From a checkpoint of a small mixture-of-experts model trained on Wikipedia.
Size: 12 layers, width 128, vocabulary 4565, 4.05M parameters.
Training: 309M tokens, 4722 steps.
Below are experts of layer 6 (counted from 0) of a mixture-of-experts language model. Rows are named router (the router's row for the expert), gate (a neuron's input weights, with its number), up (a neuron's input weights, with its number), down (a neuron's output weights, with its number) and show model dimensions 0-63. Each number is 500 + 50 x the weight over its row's rms, rounded and kept within 0 to 999. Numbers have three digits each.
After each expert's rows: "gets" lists some tokens that make up at least twice as much of what it gets as of all text. This comes from a sample of Wikipedia text that the model never trained on. Tokens count by the router's weight.

# expert 10
router:540482588411463558509563471477488437462489515473518524470411386604528481527555539476407533492572473439532443531573448543450430553544450556563536468496544442440545434556494449468483419524467549
gate12:476547518505453473510532552448488495553570472538517474470435506515449521574526523510493497544567472548481458508563443492575553452512527486427504528545473391495448499503469496487480508452419431
up12:458502503499553513490454569479454546421424481434443498496516527436416480544433506490540605454428591471603557362444476499413472580496496518535561507506480575516450397504553581511480548543527518
down12:519513556533532484582529486435480643395420587484517458572486526458481589572569454459457573513539522480541584440482581464456556467455571474600485469490442471486497447525533609492518504592524498
gate13:442519446466564522533542508568432460501525553535444484487590468509491428523573529531430561543562485513447539530564476555467445528515544469488476470418478503470474506623474519369555463493481367
up13:540448451572556448521497427436513479531533535458503492478431487482446564553479493504453499532446551441513519439594507510526477449521407554547421526601480455451559533522486520516531493499480532
down13:462610521522479497483530614522615480547529516553570460492531434503407536466548484492451485397565565468502531428502550511613492390510431506478426534446478540528417498516457434508532619497457426
gate14:558553502501577507560463538427478483579501466453466495555513572509392485543508495537558547433474545520488572438550569495532498511468513504554481563577452460466459545476523548418456556493491484
up14:491541589555546479573507565354612541515553512474578481528466496514427553535551485579546529524540571469560513561490502507547518596538599580492498555549465509463488529526564579537526485575499501
down14:579506511515580566498451586487515532510525381466498551491570532436465457467513462497488533583529497550540510462496419455592550612420505505462438523485479512483549462500502494561500486449503474
gate15:473453485557488456578545514584572578538508495526506491536418504428460476522566504493400454585525483446452424504510507508530595521503444523476539454515445424518548489558466559420519446541420430
up15:524429464425439515470548541460537446432528500485541566516515497450422389463452498527492497553567477560509571559567505490540561449501479498516488470551508582534455523402409540520549508535478553
down15:500612480477497532492440406497552491519471470513529436499514606525529341541486537573556467526482511488632553526597465519540512448507468413534560552507458569498532476473441548505494503564552433
gate16:510487485513551476458585519400522454518424525557475511570528463503547402472527554510441614465488558556586545533493385488540464490524506452522458490532393427486463521570491518491521487554372469
up16:568520446459477582425471549436440448449506500489499462412493523494477510430433482477549426521474513448561609483462491491434548596455475549553507427463436530535501484528477520453456491469534451
down16:526393550451519485528527468461522513544444484484556504479576541537470550480510394587492569524462550474453505544531530545442542408502550487505477360574540530435513508481463546444424467617386571
gate17:505491513539508475641505476488481417558453387530384430514551519522477473435519470497468518544483492583505540471538490462481493425548551535492467513514436539488520527430526527496359503470539471
up17:509434489454603442502448504598465482535484470485430506503486513433406470532480500427530435510522548466480545509456485480569558565445517463421512553504524469459470518554556483508648402533429505
down17:548533567615577482587497451484483440544551496482569529459515561510547515436521479571581456537506483531454477462527548475612429488519521491482486513541504526459482495474538442474534562496476584
gate18:499566526495543481461545523512460377508616553589540424518511475505425496610549559438506562511540403459497537505502459483636567537452498395501487444491532537467586470558491520372567540567500406
up18:482519407546431470484498506468624443640488474582509482573535543531616551501390394494488465534460555423540439548448457510537471456540512552529453526493521476534542517527527495498564505577440547
down18:425562591498593468569459510556482497505564560545482416456483571554562426417611494407509440554525554483483531523440542469402529508578494495478482463503433568511462564469484501457457502558490509
gate19:527598397463543491410527452493488473478467557591506449482524554503595471596486500457485505529544566420529583459480521540477570567542461386480515447518487470416431533471463598490478576574507421
up19:479560548524544520534529559502518553480532435483472481504458502483541569482463428448522438475438584423466517531470507457482484448523483606578441545464453565513449535479507483536508522520527596
down19:457584586442512431466460469591487459508607547520544536455510581540473529518503580465493493482502559479490523592469471551452466500519455622491413444514478435432459612555482517458530472570497529
gate20:484582580484458379482588466566474490436614464513443545529468564500552437453470479412438435483470469520444431585520533510448591524483449435486517447640554529564420538517417496502451440458572487
up20:419416451516498534457544521451552506497499469429461482478444574430392464498551474574519517516568527473508620471547513505481476419551543491456492526460456539401470556427530573528599502469420548
down20:596405509559505503557547452526485476462542586436476479505414570526520509491540487611433535478462506518500465501485501537459494542488531505509554583497637498548548544469435514579528370420519528
gate21:484477512436443436426501467514491454425572519531478475457447535469503469401473580501553467519416500585513489507490497529570579422572560442504495408488502362503451496433510489631373501474501405
up21:523571617568541507539397464447518553573433495492550468547518541527459569484551386480476504561530526498483439512409493542547510456565561479530472577516488587477551518537529535475505529607485516
down21:599554482543477473457499485526544539544442488453513486581514480478526518435474501518473458562535532485427468495397526557435480399506483503635472505554465445506429470509405607565528511500517465
gets: ",", " |", " of", " and", ":", ";"

# expert 9
router:505552529558574462573506484524446510484402505497507501506562460450527456491466445544547436542536519540483451535525477506517500409492551489451532477526460595447457621476446457453487654572360496
gate9:559427547588609513520472510497521560521463520469447434474535463452597461536542511505557477509502543449546562471530500437424491443580441393488514534491543553472406580480484542515478524536438542
up9:472517500568482477515497476518489510550460540537619496487478495529419510515588541437437526591588548630482457535489543522508438451488528508462575589473536497524560453503514462417542409495515481
down9:550495487522467499491466503548476472474483491546464419557517454525524521532583385480571431485428495489531517478495400466519483413415499406590498436481445609547455513546564579488500485471573457
gate10:461519576519509516508505493473485546485428454597527440471538490533543427459463480494473481545500498479410509530568553470458544393487483488543514478512346502430429536551432453550579456556477427
up10:498519479573529529526501438510442584492507446524487475519562486591486625558510432526489502474452467388599598506448378453538389573576564559558500533498496389541513581467495498489511507539478523
down10:484525451546487564514573473510525470541533576536401551536489523568478512442533556513485487528510501506439474445426528508502586597518464544381576506536518517515566480507568456499448492499536474
gate11:514563466539587438627447507511432448525459492475502449496507624467489506531501485518560462467484514537461535487476478450509439450498573542444501436571594473461525545450479459490527530475463426
up11:554506555463450568536436522565501461421523541499455536523515512492544505444494475505501456443554522593587529512463429463489471519471409503412575454481484405494508569426423433470468511440570498
down11:502508531439576497512567464538455602524645501432524518507490412383484484438491508499514456499475429553436537538513516545424424544539521467566464483460494481506493478524584537478544499459526412
gate12:555613485541539513633447535502415560456394470545512528477533482443512493532570455447455501574553510499403489476489483427583587444463509357515512393484512508468415580560439544480496560449517498
up12:474516539462503548468521483455562484491499529416457482539507508425491542529504548438499587375533572453510522491455450539633431558434425598483494561589529491519535337539521560520517424532531447
down12:486563486491448510595477417479469463483388412582568482533565543504474440443505533487450486494497533526406496516515587619431479487477486488565509441528455466408496533521483515424595501516549493
gate13:416477532534525506435518481471536548402471547605538495461561454508541533532490482524611528432529441516491452451513498506591490435521484432553549434483499597496448508515498557602583537459559539
up13:552512537510360494455530561485462538447544528497461571515459557502464459508503463470450512492518515542555504520565474571413535492422423526584496382483458482527579477494540485388428453409516442
down13:565461429482593502508485408535539456590501462596511585510441482541529522501539507550517506517442558541451509507565529453503414379559507519514471574568472488456466476447513500546519430500483514
gate14:542481547511476500590486539465475520429489415504472544523552608535535358467445545488554494529465487484516457468560493509529549540472575470496504427494554541493457443587476507489520522524455467
up14:523479492488426518505503496404537538404466438640491508558523553465562489481505556477479536536521465418555429472498417463506444480366565439475479478546520454504393475576534547523422464484456578
down14:501508481467493419539580563461618390517543419446477519568454552460339483499384519559481462535528528478555540559520499464545561546434529400468513558485502530493528392507451466549580519607471495
gate15:460445574550465465480521586554434424479520512513415380495462515466477418462549454547552474472527542564548470470486436435574505520422514477474504478537414493464471547495446547494441565567503536
up15:521418405523602555454497510426541489590552523430556562559485497554513582503467518644518458511459487489472558514507448485581489520492533557478502429453551499532588572503550545502511481536458402
down15:581483554500499470525553531509525481497550538461493568439416575429494522490427476459447592600466486574518491492536497484523477580510489445548483485594457511501462494517448506398549477563547505
gate16:462504513475475479579546446464453551511423498488486479537602445487483553430554500481498481436478529412542438487542482508520530541451516459564483430439505455428546569482388494446413497453558458
up16:463478498526511565548543465510571431568587465463519529385444540486427459511442377516578518527452518529489511556408438448602569481598512549476534523546520491501536450569601603484533568466457546
down16:555596538472502393628422502508454480555489562537529442469511459501484492581512469447581470513418481483466523510561489509514412635503527447528489492458444496480520490510383548413508538455407461
gate17:489643516532507494463422624438447513377501418475363552504526566413518424525443430496415458485522527508497504562506479425476541430433539495435540461525437438434464480431451492464493466480530560
up17:462553511513502517504418554554428467466491442468427553497531439490423432450440452493549464443429493434541550625534549468427503460495480604479519501508473569466448535523480432555433438537441511
down17:552508447487454562419472550597432464469511501496463455477492510548592613570485499506494577464494563574539483475530559505505554489510465498505494498476548524511425467476515456517453350509472421
gate18:421550588466518503536521597573525426573534498485490499488493494493593486507544520493511468499519526625517527563487546424562538456544478515475418493581452524517611497408462420414470501482560507
up18:553496398447460570402514530525558508414489503485527501454450517470540400493543461370540529532557567474469502474583562546581570390531389426506523511464476516550514546491565522448484463481454563
down18:460600540512508553505581576495483542399507497466457531496474459386495524532479480525467557570620538504473518477577459498501549541517545507435499495532570516541448408416477456513547460526496524
gets: " |", " |\n", "\n", "ed", "ing", "|"

# expert 0
router:516508458566550405518378485490496489554474481516467538555575556450489479455413485477591477519338489471523488433430520478529527549508599431483514463523464514447500466507574525579427492461527481
gate15:514564528466623438542454503458421520622451470495555541553504554501463527525520448502616447572481518465483467508434416485592489501459476454592573409551529537471512546472496468496476438514429496
up15:510457546543411487399476459523504495420492497519530574434555452493445483559586524440428557556526469524578384437460484497460472530503573548498444503465454461386470538498512511504476557540411526
down15:487564491418503518548406476500470575510429536527484450536483606436571521585444553531511519539541566503402480494482383574482542439460475469478553479575561449544533370515475503528514523430650521
gate16:519532463496587514500483496534457580570512379507490457661546529443555537454472505516550553442381530504567547415409515528496503536551455497526525453594460465493501444443508486432441531523589488
up16:445534581525487553478510492526512569489466536398486561477547452518502430426443550616518511531484320525483544556537518433486501493494406516547519510526451554455417524502460528516537452472466471
down16:432514586530588533523460556523560521563482553525465442432547499481546439538478443456448428504466542438546491485426509444597447454433616486506492477503563522385589480471583539520589592558475528
gate17:555489573511506512484462509569500385540567555475509587537524485529539488473469429439505504510458451530445539440550440522488542572446532495509441457500545554494564557540481545451441443439541501
up17:435485593545482442533430565461433509436464484535569454471528507488514443456481495626490459488564388419513508546558483412488461410517474553421514394578438493504426507439472496457548530485505601
down17:431428426504451506500463358514491520544536527513430440465512519552473471473509490514543501478399451604486582511485509461518481497519616518458502529549568477526527524484503544555447509620545404
gate18:449547532506499488523405477429427497464458404490459556465588503457471455445471457518495530467453472450476473478568539543536592437554547481492451427457477495499454566522487582629483496376543495
up18:489470481442471430552540481514499495595530519564552503538573447476487465500546459513537566503570510515536495612481482486600487514596560444491443493506458508517506497523478513493517529558398540
down18:452528522550580494451415398583523544523510622448442458522455515415501439523412495495501383485548560515443558471435362464428538543457450516436514387563521568528546571502504513593537551532538492
gate19:508505589468540472539492483505404583533491392514433535581537382523490546492493460518545442529466529529454505554577501446534532572536534531547424460462478500558411405545484477545499499545474501
up19:562515469564485544528518544446500621503532531511499519545529436433460440499466430467494474431452495453576483433558398582586533489525472441532555534388520439469492467549470397491532487583534498
down19:463462460459496484489543449503472474522509432499458507490497587500442477467502537474480479423447450497541531463465493442468456387552559603437509587453553455496498552485542539515515485548497448
gate20:512422526556490474447455626497515423515619440463468423540467654467518397447519487455582498439470501526504534499384450529486551537519508491529469465511501496416499422500435540551445506444520518
up20:452464574543552507561414640497533571540557502434491515503553605560538511433487486557559465524504435479498507443468461456541499514442453468484615483517485467528493476600494569626532391465517489
down20:556480454513466525504495470515477488466530474593538541450407442498522585579504462484474585527566581440503540488498528471481490479538506443499459443483535483589465402563458356500521504524488536
gate21:486527601528527456550450513440556554536535595509508566601504512454513487519492407601547455489460530493504587509444552432511439497487603450485501426493530496470565551444544566508464548458479546
up21:483581508500490408548568518508492547537517510501482493375478420540446538531539601489514545484536480486495431498625472508475432472589552484587507514417506459544397475606432528523403471485504453
down21:513524484501418454570416510557465514519589516485486617465472544468494470551458400474517437484415545458496509553506485563519517517467537457481460527631548457449495598514513558419450473479454495
gate22:549530486658551419520467569412522434477456436434477561553615512500549449503428426533504470419479540455582495540513529480463490498440568514506502464563457547466502454504477527547573499581515553
up22:489347549440477376456516518444459495487516483506625499535521484528409544486577535496462482583405412520481465516511531489497480466462531532586485484495459442579481462567483544494423394497419452
down22:463494454423532501488500414456482571528468549543472525545544487572494450426490404510545514473507511542482536440516534496427527586489377431444519548509503535478470569428549455541571414546638494
gate23:535526541493536542502422510408458464595477504422549444508514575512572496378525542409601439513508481512565443573484471505514514424539513527567471466582455512540610499527476575540475606467517427
up23:547591551436460516445526529526508467489491493486511536484458490423466523468488564545529535510586535586563469547468479384625507471386433466464504391467540490433435503480425451444523467534442555
down23:509427479384524517508575522514464445543416542490507497421457474512465641518451505511484564511428504510414608514462511492475477548546600486504434517457528466541565428563511505502460521545592533
gate24:457532533540445463575447505559460563474483515454540455538523532501433517473600522454507491515585577505513532524571490471613500455492500486522439484469380518482475494519484551514427610532505508
up24:402453487527466595493482428491452556510388411529511499504469549461466490469395490518436496504478496447458392467484454571472562527489483416500538390579478453505432501443474411529501449537470536
down24:578588508500527455504467515511478412472490440625455455473544432514528465534537518508537480529457464466488555471546423398583494498493485474523402459516511505601472553563530511444536474465525411
gets: "0", "1", "-", "7", "5", "6"

# expert 4
router:518430558414390547496586484468498483367503544449547601464479395461476502521554497516473440522549503429531467515454407526439467543544473588586497490477458490542488491469522489437449561512520537
gate15:438491521436433546436559495508537582462434449468480512532521456510482479513517556499518412503461534534501499564445506459488603484509439555552442528467455498456411459523427453422450508547514430
up15:527494435488517481452513544465445571518536508516532563552449541548550630515427552540516487460516519532497516404546556510460529560455575478482536463500584447516472448575533465432547412410516433
down15:445414456521460469526429547460482500462479556570484482461486520452383490532575462414465528544485502474536480430428493479443489541546459455554526471522525512437450493519496540529538508573520529
gate16:482477579498500500507619599476442492565489431507611520456456548413454479502512555404498423607518519493525494558467496413475515495447507475441387486480425544457465440559505533461520524569462540
up16:632483452473539411504450525575518524414477498520608386509564469398464556453599469507462477507493488468511504434552493465492555511557504503580501505412447438473497523461535486453422475345542469
down16:480491537473519519569502476517522516451423536477570362546515458561503456372467508555565489481433533531480489463529449579580542548458504369417490569442557487477538427506500559405478456466485587
gate17:583505515447489512517448480457435551486440528482518539552516567416555510529403475440510490411475497517556520531494538514463558512424533489514443397489531443478524489549469546408489492569548449
up17:490474485503464555571476494521496509555538528514495506557504533513511459422430560503493450499526452569457527534525560525392570511534418524478479458503543372462545498505540515427541526488534440
down17:437461487346468477553467401535471437490441524496570515495546585486449408446525557413534494500501450463493483509487526427409527534578422582482487510548520434522444576535503450482504520462475454
gate18:495447490528460524461554526461364450464514419486453467543567559427425466519518459461444503523510551449526581435481486553440506472430479517459470466466443549527531464509434456472434572450517465
up18:438482492574517447556584449531493468518527503473479452469497523606549498568551553533467484533556492566588530408505491461533502509538558503465420493431546533546569426565529523462499539538455472
down18:507575504513419529523525502518629493453516543501437486443503421536446512475482540525462589483427509455519481534498408473456488454436538378566486574525564540499590512527497592476574535421502503
gate19:484446516566434594540532435550473630440424412468529457490578505504489392471478587415524522522476520499581509511493478483495512475452508470456524537526482433473455538494531506509372510507514492
up19:527495441554547537484440512553546447456436484467566464526544553372453538445551640534460576443529473520508455395541491541530534635436440492403515408450484526467453489471479514465552459444511512
down19:504498580492526517478524490519514437431451494495559424442454532508552491440466492488531618484471440537472505480633458503501585527471458503571444443462504498487500458516542567527453625487533500
gate20:482446522628455514512568528473357532411455439440499510541450459460536392488502614481529521612503527504588553458459487515484486533459490462487442575576376451461451491446495475486425540520492402
up20:510564563506544384476483561494509518486474569545511471535513535516495517515444428528448411438549545456582580574528492552554587500524556533536543438487529511514486491527407466564515504539508545
down20:556473507506539536467488470430527472433469548463432565570431547502437497377524543414477530568516441499614545520456510446501551423493591497536610423486400511488481542555422465464418556531505548
gate21:535431532497503488487586519458398509442477487495547445461520498469545519442480542498532445562518577458465515495447448468497549447467570479457428426592375525481468523382495491496459665561541471
up21:532489528498502392513515500590432491453461464458472499501475500564488411475583451505472473458523527422484410525507569435520502498485485402512595489438522525513526493513503432406568562564489435
down21:501381527538570634441533566438585434453470521462401508490506547558495503500479561514502447434502448431431540508503491433505444525476535470460465517486483561589509538578496494414524489483564503
gate22:517469563561476551537503516466477534496502554632544444559521491510516502542547499508528490561504419408469469568442472595445611503438496500472458468502457475549464616507447514460464605556488562
up22:507478581455452454433504517474480486535432499457483496478482517480469567470595524454550481514450471549546509526418412544545454437516555533475508538451462445462457416470480465440470610489458588
down22:518452463458540436518541423533509537410545441476483515563559405409456437577454415475542520467567552466491533607485471423453531544530507541502542513508560461538437598503476485515533472509487489
gate23:399455555580590481571587517560509466459598405508530504507519465510468540558504469527457482488489509558437508471531560468546516469540593451534427488479416577450469426509515507606428500509550474
up23:558428516527549512553545417483543486549646495435400521554493441508466529530597508519393501470513553527560437541465518506538454480471475540516488515548454425403482496477447416412425524464546484
down23:532500489530561538425520500444403600486433477528474474555441548563584443544523538483521467505475539495441488527493453513432476484493536503495533538481577586525596476473399432531418415487491478
gate24:501461514529536454522530547551504562442507477436479462503581508484507500438433403488600505520481481452516510493538537515481445477505555514503534416498444523531432511450418455515476497505538496
up24:404475476621546563486523607543505540522536534511457487595501524476460395507483515512537470479500468500520594433432524559441427565524523511460456474510544457504598452548554477512486479576550565
down24:548559481563473390545532421506560558478519521555475457619525486512507523473395489455517599579453557495517481535539448505547485479472505396493494469520574536444472497521574465439509504564496491
gets: " |\n", ".", "a", "ar", "h", "\n"

# expert 7
router:449519481453549507593552494541443513485650457464561542457468451528521615544536526534420531438575471499419468452442455587500498526481473472463524552441539496597443466454494502549515485483529540
gate15:438472454548486548490514525565371473456544466615486526551468511477534460482567490541529499473474418405344545508463554516463545515469594434517494496489480480550481534520431514480464554504556444
up15:570418445543580570431481483489527467510527570433490501538533595436587502490517569596603547502448525483490532437465536560512478486477525475528540510540446397567521568466455544467462468532458500
down15:425459513513467447535525468494467580602531545474537544483554550590487535536462508494437587475564522513489555600579454543429470486557509506463470579449502527491508488442490528535543466541550477
gate16:574427444566561529470540409500516495540512547537495483533468569473530435529491493501559466506490422458436484531497508508450508508463539492411434629608490467481593489404441481475434580556384463
up16:542495576567561532504451515524439452417452500434432541499513488431538474524493445475556545423462497503605579577521520511526513501531506594531503486536560483404491507514479440463543459466567513
down16:467467519516604452442497567533492416464524441506512546501571441491508547488447469495446505518464484445594446456481518467581452585501537408566440473540460503406489483605399519486479470458533543
gate17:491548450520477390520615481493421479497579433550390526527494580403447516536564542514503514502560531499451592462493425507461538569539493512494488524474585553546457425567427541609479501494548566
up17:468469479509529508406512525505533490578468529506474524564517460438420363442516569525471505580456470508598520553463511463507484548433489538565560475575519526451595500525449482478563459478506524
down17:581558528524486438497543456568432479499432546552526453586537561433452496565516553454535433525565508522449450519616431429507515589537596503440501436527498547546502532497430529589565383472523514
gate18:515528443504517540540556484453476402525560526522466449504479526464463487469454528448481488510453499486443480417467526490510496477452563479472499512416579543484524490489585471483485440456557445
up18:374548307460421491560535485468512506548528546472547510487459543497519537579479485539451517437474502521399606575481539474469463532468511446478540566507524504491486532438519511478425407518541487
down18:521567517535605467493493426436393493431448546517617553394511515543546497512537531506564547545533449550556499459580453518467460453510479546440513580544494390505449521464386422560491503433434499
gate19:552565480494581453472454617398520516444471515566557534543466520492391507522467470606595539533488530519453457523495540456440572346440506406455520606539538522483558503526510457494546530520490510
up19:605477486421562466518511529418546428468473528617416481535398508486471496638498500539520558590550517415499402430502493462506538510439481457501440545528536482598505509588530515526609447474455534
down19:552553489421441417449524583506406534507498606505529409542529435578507457525616431476460452470509524465541533576554463448530510498385515546538496479508482463519466528536537557539417489521460450
gate20:580502443626487564438633612563489528498510483555535478522441410481495513491491568515404530451427559444504481479436490379541484558453542557463453555574449481395449435487488500541499410494466431
up20:608462500515507541486589597497526546539550462545399498459431519441498479527537557477534553517509515453594447493578512465439489542625482407584544456447549442473448539504532465511601431509549494
down20:465486590450544509448523550580529466533564482483467538565539456545410464524560475456581479521485448443473593512502466537525475566462453604464507527415489518486505492490559511462469562476438601
gate21:519463408580514480494465466465577490506494500513616515496508529476544452511446561512430517518522544551397549482510569587507525429497519401499488502627381465406503517396507446510469522546569564
up21:408530542507581558496564512499448493476482543525519532552511420526532467490581473597494414532511472480494479481441516481505464558530579558524469483447518552571498587573451609427588508471424386
down21:562552484477451467530476515475581554541447515592449571494476471483501479507403508519510581615456482514463605440526450522508593527628532501446472510475469450533442451533491442461529494621506481
gate22:332503526508490432664446459536467549516555455429573560526415508496436505544490558499508567469531460499441506519494532490576550561475490481441413549582548547482513510499517500427554569543542489
up22:568398510391340507541467490429397496539482481438507533420526339452460521496480528446527487465521473529478510525517522555530549480598375477480562518551487589476460568501458499519512545540413509
down22:442494585497500610412408586532478431571627454492604598517378555542527482473512472493534422480508472453522522540490474542474514456549510529528460493387470632559452404580481494481453593509418559
gate23:578426512466500444535513433421519513609482472505492506541511499425525425508467430537501542438464525564362514499441493417458461480457557418401399500611554537538536561477540492490533520493447476
up23:377546528454427511545507475511536524525548461586546561471538495565379528491460492462416462494532485530536500538594410589622528449473440522558481460446443491416482481436464525467452516534513542
down23:532516489499528552420503460394473504501579502528495495460452464535450414522455572538452564537448529556421579467417524478419480580492556509541523482467472548526535394503577526513510501521491466
gate24:469505561477527428606527501540552441491556423658501550521537387467446420478562476514450463560577600487483458540480468511523549399494532483445514431435534515538533452485432587463473541515423488
up24:459568519482469474445490452526429471540445436515547548489546487535472540592454478555449549558470482513559486510503507493475480463470500489438507521483485504447494448458441387519557427490560522
down24:480564499573455509456478495544559468403489536563471509510631386534476450522562417462469492561519467480552484528492495404462498458525512445547439461432414473582480498462525544566525461422560493
gets: "0", "9", "8", "1", "7", "6"

# expert 11
router:489441410492388555490532589509476484432557522475505527436433429544537458469488516536453465460527438388532499525541470465453534560532384535568540497504519504605572592488485540535561470473481523
gate10:530539425520515530535622624465417540491582473478533453437486546461512528492469511504557512500466510424400572598470450478441516483527486493423518492441508524503485459452439494515531548433561416
up10:448460458484512539517533527580506451439557566557495432467544478531591454460530523447469471442460376601538411516416569478579532541410538526514506467441499515430548482380414482493473544472550470
down10:585595517548470530567585474448526525501504531470422465569484580524470536388469480542443487511499508480507534504471494502540518474499527476467519512486534459563451528512519419510434524517460546
gate11:488555482574446548506547542487451526484565554517452445441495543442607438410510493428507441490588475537399508577460464532488526529527374433519465497540452528526547473480536427514484563496449476
up11:446556438494579538471446507491495482537560535526382536571563427476560397422491516497475507549611518456513644473539430560492527505487535506496438434531479510379416493581452494586463505622462515
down11:432423598489463478581504512452498466502538618434586517485495452479502488533457497525561541486376540542562455451500474465576369418469536434506526438508483569515487494518522440458542519546535455
gate12:445495552560554404491461520437493572445515502499525473455501529435488477596440398523619461507419546462459480431377451539520453531495593446553439532519446533545411484514422422606498484425532493
up12:504632570518493542493549439440437544516436588477470603498497469535374487582601441514491574486492454455465514540405511500468401492486463592538504506520514434517471522469535518503490482414456504
down12:517512485576430491543554470513577476547525521525433365482531501551552490472474466538523463498460419485428452489399582634497461501447485476411444521552555533499518552552489377525477601540529563
gate13:484442490514596324514586525517490440502524534581470512525558424558445560513427483525534527548399499491399466489487603482517538472521524517524557478448501469500431581500471447551463477467457486
up13:517502556420416514523522485543432442471499500470461453472543456454534542389498466571495455470481425492534459429453528464487537592535489424429525553472543549513512462435430529566439535421441510
down13:492456453423366467535496549431531589476511490506528515476480446520507551506516503528553456485564521572634418517461573519489483384522451495492497499551482494555495456408575611561554432518561504
gate14:507450451563516444463467541486454520507494430485535522454461427521551476439569451521456519524426493566462453487426465409425493462608443434436490530587425423486554476442553583531491512496521523
up14:498466534447527566536447458461581494511480574469537531455572491567508500581503505557514511502467532511399613520591620519562476552481524514601556534450547539524415463490438444575484461498470548
down14:533501541513418505493537423454529493535562520450552500564505494339470447429484525518511523519536431439547472520603529485582439462401523440610469493502448503448509547458543496516515449499528538
gate15:483610416480555467546555511555573457514517443576495388497461488592598503395453456527549563481536505507487546557540516488565643334575521452475523533485489512491495507454492495565464499546410426
up15:507608524378434409497472431626492541459543491518498508523539560500493570600558457468490483505519581478520505504515554478572455517504531526510496501498477555527537463448504423471511529508458473
down15:551618549413582488589511413588533453430498483542531381507506526464449578473489543478506488556486571532576497544452465451480508530492498474533429439610591459471491399548553504509629570432482488
gate16:526500619559498480484509548520396456555506411552578498460558505577606374459514470514586496503471451502471530448553474500501628427594525450387499554545399548578512546523464402534484533471481429
up16:427500467485621429518432503515558558515529394517495542525556599473404513611467464484523473542496536529470515469472540557477495585475513514509481467499541516486510477478589519519550465591488545
down16:578501419490472562517481494437468499590465458523564453487541451494387433501430484473491534534519539533476422440452453528539507470623569336468427418526508570422465510526515563479437608515479517
gate17:525484504625591437440563542476523593523479553544559487532537472540560527449541510546549560452445479511429460441474517629483542390463488502496523514529486408460436572540493487585566519502502497
up17:405629438446563532432560493460419492532510436495427506491470471464419568488497475533443526456486461621463483464578534504473442501471613614478530431500480534484450558424517520447403494436482539
down17:536601524539519512480480459531516512540573547565613457505529396600471461612464532529519453462513563539446516514464529510494454414582448422499452548471532435461465545524573485492510480490522536
gate18:507528499486572444465450509433390477486458468480447410459505609546578457399547540532575446497455538557580500450464487511552495472529488506429480552504421507536526446487610590492484474488540418
up18:472426601513527498525545499507447417477556530426479549474396418367520430548500488474481537576467454537457532602476433546500396574487497450449498490580555476463498533462479531503487533432521487
down18:494512371567435485473447463479531590510509517490477600520557429475514507514516492488400501480510553489518578583549524447371545524504442589469490461442530508485443558527427518486414527555527527
gate19:441529465622499507535530594453469532484589478598507483474422453563556457506535570465528473504498570485416455497477619478488462466549503470474484500653472469520518512440444619500515496456522523
up19:461414473527486491492490619427558524530527468553496491468419428475511503471495500585511507513392551452447570567508561493496525426424463466531497525549514488577495521522482497547520428537523506
down19:544499567396497429547570622570523414653427478444455508537527442529406594519471413572515474496459508530495536404512443501557443546447543536467537580524526454539586461484588468507473504501456527
gets: " (", " in", " \"", "–", ".\n\n", ")"